{"experts_per_token": 4, "moe_layers": [0, 1, 2, 3, 4, 5, 6, 7, 8, 9, 10, 11, 12], "routed_scale": 1.0, "init_std_router": 0.0132, "num_key_value_heads": 4, "norm": "rmsnorm", "positions": "rope", "rope_fraction": 0.25, "qk_norm": false, "tie_word_embeddings": false, "init_std_o": 0.0312, "init_std_down": 0.0, "final_lr_fraction": 0.05, "max_seq_len": 512}
Below are experts of layer 4 (counted from 0) of a mixture-of-experts language model. Rows are named router (the router's row for the expert), down (a neuron's output weights, with its number) and show model dimensions 128-255. Each number is 128 + 32 x the weight over its row's rms, rounded and kept within 0 to 255. Numbers have three digits each.
After each expert's rows: a language model's description of what the expert responds to. This comes from a sample of Wikipedia text that the model never trained on.

# expert 32
router:177149150158129124119145154155134108163117115126141121129102179076101173129100091132141150152112093125106212040100103127138138154167129130085145076054115149146095098104093151100171101154154149090133126149075184138146100111115080158112193108119081107075133110106111134160123189121150101116173160160122053141161097115109111105112152178101073114158110091084154139082133112135134100173124
down0:133158102104146120149127134194128103143122150158111135133093206102188095122129099166128183129164106161131200135107142094098114110125166086111102121145152144139110083156125170133111101145047122077190150129105130080180123143107103161100095161119184151095177089182074132064188076189111117118171181147099221146098142145129070186118116161103113131156091133069150116155130203120124100144096
Capitalized name starts. First word or piece of a proper name after the, of or a comma, such as New, Nev-ada, Penn-y, Old, Holy.

# expert 47
router:200102118126127114144139162180125147171121143118073084130099146120108100166159122107094124158106107165115152119085184137155074132166106121115132154099112132164120165139127152175137157085176149125083074135137095120147099067113120142121172178084158130102126111109090177085127197169182185132080048167144065070139114143150181099178156160115142072150156112168142133131091140144156193137117
down0:160117151147161110103145164069131094083111128152165131102140093111153151118124087129172132162162148130191159086108094109126093193154152057160091193144137083113111085113135143192084134120057187088154128125109168160123132124102112104125134125124164129172067084154136094150097114146167105186077153084152129148090165135135171145136130112124146135142175190103137141148189125122149117132186
Digits in numbers. Single digits and short digit chunks continuing numbers, years, ISBNs and table statistics, e.g. ISBN 978-1, 72,639, 194 7.

# expert 11
router:110180121110112145108119147136134146067122179086071168186141132111137159108143124145094166140081088141147152149127154089149079100110180135121202065146108092110080088145165047093132098167128151177152107160103111109156183145130141159104056084179103137169133153082091103146135134113135101109118142142113073114093128120114099118171162137065123159133176156113104098146119141154126135116152
down0:121106127177137133093112145116117169153133138134163126091079144143109138110115128107123160107156080064147118164152141082132111054173155101138119148141180089136155116065150159123175168116099196159144148103129121117140141113124093151143137161120173136107163122160117157149079115129183060097157185144165102156091160077177142114148136141121086109143104130126112135137147119103153046104080
Table pipes and "of". Pipe separators between table cells, semicolons and dashes in lists, and "of" in titles like Medal of Honor, Hall of Fame.

# expert 43
router:153128053105109112163098105176101144222180152123148189045144145146138152194136138120162048131108102116089159082068140153110123111162095100069085102108109141117129134154083119099131187132169140160129152121158112171103165116110086133163181129094049115174191115148112182133107062131136155141113115143128130098135204150084144122136113190123136072126142090140135142125102173131127078129112
down0:107114181139150160114117171115164173175129072102096162164158124117121110158138145117168228105120105138195129123098193091125130151125072118147148198120173166185133150076114123168155081151145120116112154161081120069121121105085129192081156154112130059106136113150083135124127190141183104144096177155149155124172140125202140090128105128117132128170111132124097100140129134081137097107150
Institutional nouns. Common nouns for institutions, places and roles after the or a, such as government, school, town, career, business.

# expert 44
router:132158101111109125154134161160096157112161113090080166154148178108129148176150132135089082193074050165142163098094167105165100110149117104077158093105086112168104180184160155091120102183170173108138085146067108084168150098105078187103113121093095126098171131080103149164126128150089109071149138132135107084170093166118136101134154192091094135131139099117096101143108099161163126164154
down0:166088142047167094132123104119140081151121189118135127127090105147101126122100151145189132164121120142127145140156104135107155117138129164101125121146091077139097168175092182141212155142141101146131143066123097142106120130058131093138144139115098110057124105097188093106133172095087095136156138098129159106139084118138107137096148148143188166127166121149085196137161101163077134110097
Compound prefixes, table symbols. Pieces after hyphens, brackets or table bars, such as 29-man, player-manager, un-lucky, dis, plus pipe symbols and °N.

# expert 63
router:082155080118086167163155121153172117160146077125125166084101157138163111148112093111159102116124189145141157132099164113116122061062159133175083169136125106165140113145145147167068118082153158125130186147084137086109152078100126100066134092167119106198087142114116139118145175130146069092141115139119116089143156179146130134159088085159119134169114140204104195166097180150134134075195
down0:140205115142150125162132133081107135090116131172156107114148175121155116105192169124156155141170095135074177142117217143170153127184112091125211125178128157104139119139124095174126117130104094179133135102200190134125151167094109093109128059191131143117081146165136081116101123123151114144160139115111138133095084145131107111136140126150091155143101135152122142093170194131136124121177
Articles before nouns. Determiners, mostly the, a, an, many, several, before nouns, especially in census statistics like below the poverty line.

# expert 16
router:112147117100114146162156165178066196141173121127093181107157158151131180191153123180132142107141056178113121092156130084151146134178166107128124089118106107143099176157139106099070100214112165102121106181140137119149180116074080177105145071112069151119157142113112150133175116133138111092156154147114153087156159132152090132076144159090143092181127121150087140142121141145141106173146
down0:038137125079133090157143112133069127090121117104129131063108124118107125081110089107093143121152073120138124177115166120162176118090142134100193101141137116112039134123095150135072130119126098162103113114125197131110170089148166096188132093103175150134162137139163097131108088129161077092119113111112106117140126170119181129103097092137214141149118133149099163167135139092137067122133
Conjunctions and auxiliaries. Function words linking clauses or name parts, mostly and and &, plus was, who, would, also; examples: Crohn's & Colitis, Medicine and Veterinary.

# expert 53
router:127106065112112134149122171168079156117157073116071193064154121114117160176127173136130072138100074162099144167143171135173147121171149126129127092078082119171134167165083125129097123159157151110095109146136131137101182098092101170155125125124131081146158189164111183091097171109146135125176119160175102111172131171089173053138148133131132127166151090160082134126105152127127134171186
down0:117099126063153108155103117146174211139117122105113204120128106123104159117163103118109101158112079167086138100098141080145134211109157059125166114163108154079139082159089132166144116130098091189162130117189160140154172139153102124065118106129141183141144101187179124166187120081113163130108095102158120125120159137183126123131199109151148133108154095191068083122171128101125190173113
Geographic and institutional nouns. Nouns after "the" naming directions, places or institutions, e.g. the south, west coast, University, County, Mexico City, League.

# expert 61
router:144141160095122134178164181174114178146174073138086181138113171143094101097162105184155097090082088193128115152104183129193114125120153125144110139091111089143095175160144146120119111112159173122173145175110141156087173116092077167148114116169129130127082143110079138137128158078114084087128178137196080047175073170122119130139186161099107173131167089118070157113140144135158170129127
down0:101124115169130104120143165157115133146114149109149124155092107090119145121093103147148181127087144146125114072156098119103107137143100130168089137146087139173140191073110201097102177104097172116138171097134178046115166124093141098131156133095167128055130110105132105102133098177072168108163095128168102117131129100050105083210167129213158159144111105114130123124099075144109114096136
Colons and separators. Colons after titles or labels and separator pipes and dashes in tables, such as Thor: Love and Thunder, Strikeouts: 334, 4:03.

# expert 28
router:184115133139111099138135153085045143183149086151126089134049135136176146133166120106071094099098098147054136135114123134156094101166140085125069122084136143156100138149145166165169139167172146124108131130094100133195080176101132146137091194050198117089152139130144147093122137131106150200131112154099156084138115121149165117073137157115077060172111159088097074083117113133150144178178
down0:106148104145135179141160109076149124096141147150120108082139128139105129127187109165096175191128178123073099124131085155135201167160157115123109174152053127134111145105094108155147087107100087126094119137090117086103163104032146199110139161103163149135123104119104115140121083139103175092160158086136125207171133155162147116090133088136146152193091186116087081102093174101167133184150
Mid-word consonant pieces. Inner syllables of technical, Latin-style or foreign words and names, especially alg-or-ithm, Scandin-av-ian, Scorp-io, Explor-er, often in species text.

# expert 0
router:180145123135156149053102111120187088131123102173183071178160138177129114059092102101137173139135112071128105159134075136111158151138106091107115156120136179114130040064148114137157154180133099112159157089101105148137094177157172138107122138103156105122139114129109079149118085164140139190177097112133171173097100065126108113135122115125119163121091116094138150077170094072123090093115
down0:086150170155179100108133107135109146070112048135225136125190163139152146120134162105068110158108106105190091101079067130150121140154176134150070198155087140113145128144114141120219129064141147145103104121116123115142122122127144159203114138188122155101172106113100126161059117128104106181136117181123204184121107145134104144141098165121124161147181107153126154097114131081157139117111
Capital initials of names. Single capital-letter first pieces of proper names, often in tables or lists, like J(äggi), T(obago), M(értola), Gen(res).

# expert 50
router:104164051093075133145202161160077159094143110085123127100145146090092133187113134157096105171063135158172181160085148090170080063148167116140114150125102113158128145133187131159132097173183167091105098174117121114138151092082109143130142170176155147124110085093080180091095139112127153083080112156176115103133106112099119126144139142087132146154140096115074077155124181120171114164112
down0:142162135112136142149080092117181145096152150105196128130122056091177046114130115171133060155118149134099162132100188059084069150143118128083120152166122069174187171066098085147123106116117195134093135126112121157151105160131152144108102158097152110095134227140193126088165117125127083144123144112107111078164145127138169126116161181131144094130102112201132094082154113078089170193176
Numbers in lists. Numerals in tables, track listings, dates and measurements, such as 10., May 8, 27, 5.8, including number words like five.

# expert 48
router:160112122097105117168161180155091134153156109116072127114133155126109169162157099123111113170062091158113149116144148125166111089180119159090155093088081100164097144152132130146134157185160174093126112152092086113148173065083100163091119090156080094099155107118123107153082198168139087098139110152107107048162103151096145082112196140086143092169100142141071081155092137155127146170164
down0:142126164122169099114128134120064146162130074139140147143145135132215124125144144176091075075148162113110139049075082137131107085125133165098105183150061201112111165087163149126135144124118180090166112164152141178179094156116141161111115105113172163124186071055127176136092117135114146160124078116105193116097172130132121130163152184155130099102140156097158119088135122106090141102152
Articles and ordinals. Determiners and ordinal words opening noun phrases, like the, The, an, first, second, plus ordinal endings such as six-th, nin-th.

# expert 15
router:165163125065067132142087164089143136115119144073220095171164140139067137034144126135074165120093131100141101066090072096131183107182130157054139169119109073101109116117138161062175174161145125093172127139108095078103078154096142150137147087095153106122156079168096071160142104167091109116161151178155142080184067074132088091119167124135110147115123116155090089084118086076159095096112
down0:108158090116167106136083198064066145095103155164073137116126191113111087099137089164108110172149095184121088074121121168138126147077185118120212156132106113201135124126168102100107180115136188120159165151146031111108188135130125087203153171084130134083140149168111104120145158112139116121092174151134139115146108120116115162110136151126162149102140127140153166112126166154118184128122
Surname second pieces. Word pieces right after a capital initial inside personal and place names, such as K-op-p, Ob-ama, D-alglish, Mc, Mac.

# expert 55
router:123123102121107119146119169156075152131175091130083147115104146088102169144158105165112113154086092161114172101069170110151063092160157128107118116085096114177099165148145166144152111161201163068086082150091103156155116116097092175119149132125066104069154173083099119097100208120113088090160124113126113107163098097113143090095141171095128146125068115096110091144118107166144184159151
down0:140108099165192096117111140134111182155125109111119159108118112113127126224179144092159145128122229106147105149088132113159105135193144132173121165154117132158117132111161181142101135108156233129094142132102139134147113114170128143191127123188098146116141138110132145143156154115145115140122132122139122155089078182121113185143151128108112156137097119190144146145133201110100106178140
Months and names. Month names before day numbers, such as August 29 or April 17, plus name-ending pieces like Confeder-ate and New Or-le-ans.

# expert 41
router:179132078099134121158122142128137167166162149091114174140103155143132162157156101110107077162089089170124131153060132099153138108164117101114108123113087128144146136131155171180192093146170159094133113153100141069121096150092161154150124222127109127112134077167070113129146160127077180125112123163150133126197105124032141113127116166118149127138080078100081108063120078064155091147154
down0:091125111110174116117108143142160168076143107077119153165158089155186122168112099141143164106101102112184126112154169088075153145107113193147166107100106146145133084049194160134112180167097138199078180109061114096198129090166115195139100091129121151110173114063123091133144148143176118127123089123186135114085151144106121158135078143093167109125119125160113107136182135136110099144182
Months and table fields. Month names in dates, War, and tokens inside data-table cells like the · column in asteroid lists, Score, Detachment.

# expert 8
router:170158114139110079129186145171136157128152113088101151213126177154126141100159119077092096119059101166104158120093147118127111105144129158118198116145129141117120163156169135067181166139124125115112093166082097106183105147127124126141109110096113140117172086151111105139183109112130091158161080092126105138123106123128130089116140173106157129164106128152125108078180077194154149116133
down0:134144149165086108122134073185179116132091120176156139110181124157170161114153136110152154147140126181179125096161146186100134116133158156179098102154148088159145145210135145128128186155168171113119083166175121197105128131121079152185199163125162120153101114076145129138117174099081090134149116163110158167126102156103137124157097106142120168159174141173089112117167085144198082118162
Name-internal fragments. Word pieces in the middle of personal names and some words, often after an initial letter, as in D-ann-y, D-ix-on, Ferdin-and.

# expert 6
router:157158105081090172189136179151144145110152123118072141109200130118144081161139126070104092121065084172144122170155143128153101095170136145084165126126087075175152130159122071117086129172168165122169119168073091118112141104097118183098133160116079066183157134107084148115144116151172088142093100118209089079122122169090174139124081164104112127149128115103077113113129156150159089146151
down0:150161079148139130113145125129129073165153132186227106158131087186092134171095112128142073109150131134163135053134124149112124090142091090115082114131104143126128160176113097097109180103085148144085147169115145175158144100169113105169139124115159139078113161168178118125126090095112089069104152141094164132077118132076186094164161131130089157148127149071130165111131170117127180092045
Digits and sports fields. Digits inside years, votes and table numbers, plus sports and infobox field words like football, league, wins, Championship, State.

# expert 25
router:095076140186158109151164093111089080095112131196126154099118074137134146141143117156132127138159185131079151067178111142081159148059119178164145097095158165098139140123095154090084079079069128164140165130162129188100152097156098067112166117157116191128104160186181173105133118117101139134112192136113116171061174139153128154093064106207147071112159157148145110179135168137082151142148
down0:118140128165097116169132165146148140162152117087126113146149106122175152152124145113141143136134131117149118101087155150105138110146191170095141045141101146135111178132126148151068141166114187162177140152091041085146090134111100190103195152146139155115122067110104124107108114164185085135114146165107068159115083158127106202135126144110140180155115199087129128164111145121119133110188
Function words, auxiliaries. Auxiliary and linking words in running prose, such as is, was, were, been, be, to and that, plus -ly adverb endings.

# expert 38
router:162125093121145116165098128148118175206159101133121112048093172101159137158154170135124125132176123135063164120142157082168109143128146068078084204096122122185100129163087155114114188082217141091080122163078093130123080132084119164185136178077116112166160147101165175137124183155096072133177112144110087121150095183158130125127121161116093131118104119187126143109117131130167137137176
down0:116159121163142151112113144049151109094132117091187126154148124141167100080167096138144160171175150165224096128127105139082145118153129122117144177121147154147097104088152152189134175137106115085186124111148126107167147119147137130085072093124116159161125148057123127154113156123115078120182192120103113161168139076184134110100126125164145111097129146134177102134147148064093117108147
Sentence subject pronouns. Pronoun subjects opening clauses (It, he, they) before is/was/has, plus nouns like water, energy and chemistry word pieces.

# expert 13
router:180148091104159123166176168142076170150145113094165143092175151148124117161135140165132128092103097144145123124110131112153176087181190106111148121118147099155055147143158098104149164160164139163119080132171118139114127184102104165152179101085117177064169132086094162170117082073149089144157094157130140111134094135089168120092136125073142113143102154178094129091132082183118056163131
down0:124111158210137147130162124118095170103125113105138119126088111130142122116162163091105183144049098055107110202135157110107136140121168124102144118149101173140051139115163115119113119134187172094053158145138096114117116094159152097129112104168185070142143087135118150114127128164134002120126136147157168146153143154145120178113152055115125126129104077108092117143181156071057120118089
Mid-word fragments. Short pieces inside words after a first piece, such as ch-ur-ches, c-a-os, c-on-cert, plus the pronouns he and He.

# expert 49
router:065088151091096197127135147103196164094120147159168122166143168187132115066115112128177147092148185160139093113174122105103163134057113075069143089097171099143167146152166164137097076081132146163117105167088099161127147158162134137146123096172110117204120184117122085153099145186153117093066155113138100120088117112164149152113074093110095186094161150090140147143127156105114163098141
down0:111140110108162148106121116156142106065094171175062146116173138095125113114091102077108148116130141150131089121144166182077131120117149174115138151130139121112087115112102112132109145071152166138099136094148152197151127144113136082164136133111168153091144194120090161173151150128166122141086179148157143163014143139136147113072168102186189195140189088148132148178137145081098148126119
Line-start list markup. Structural tokens at line starts in lists, tables and headings, such as a bullet hyphen after See also, a table pipe, ===.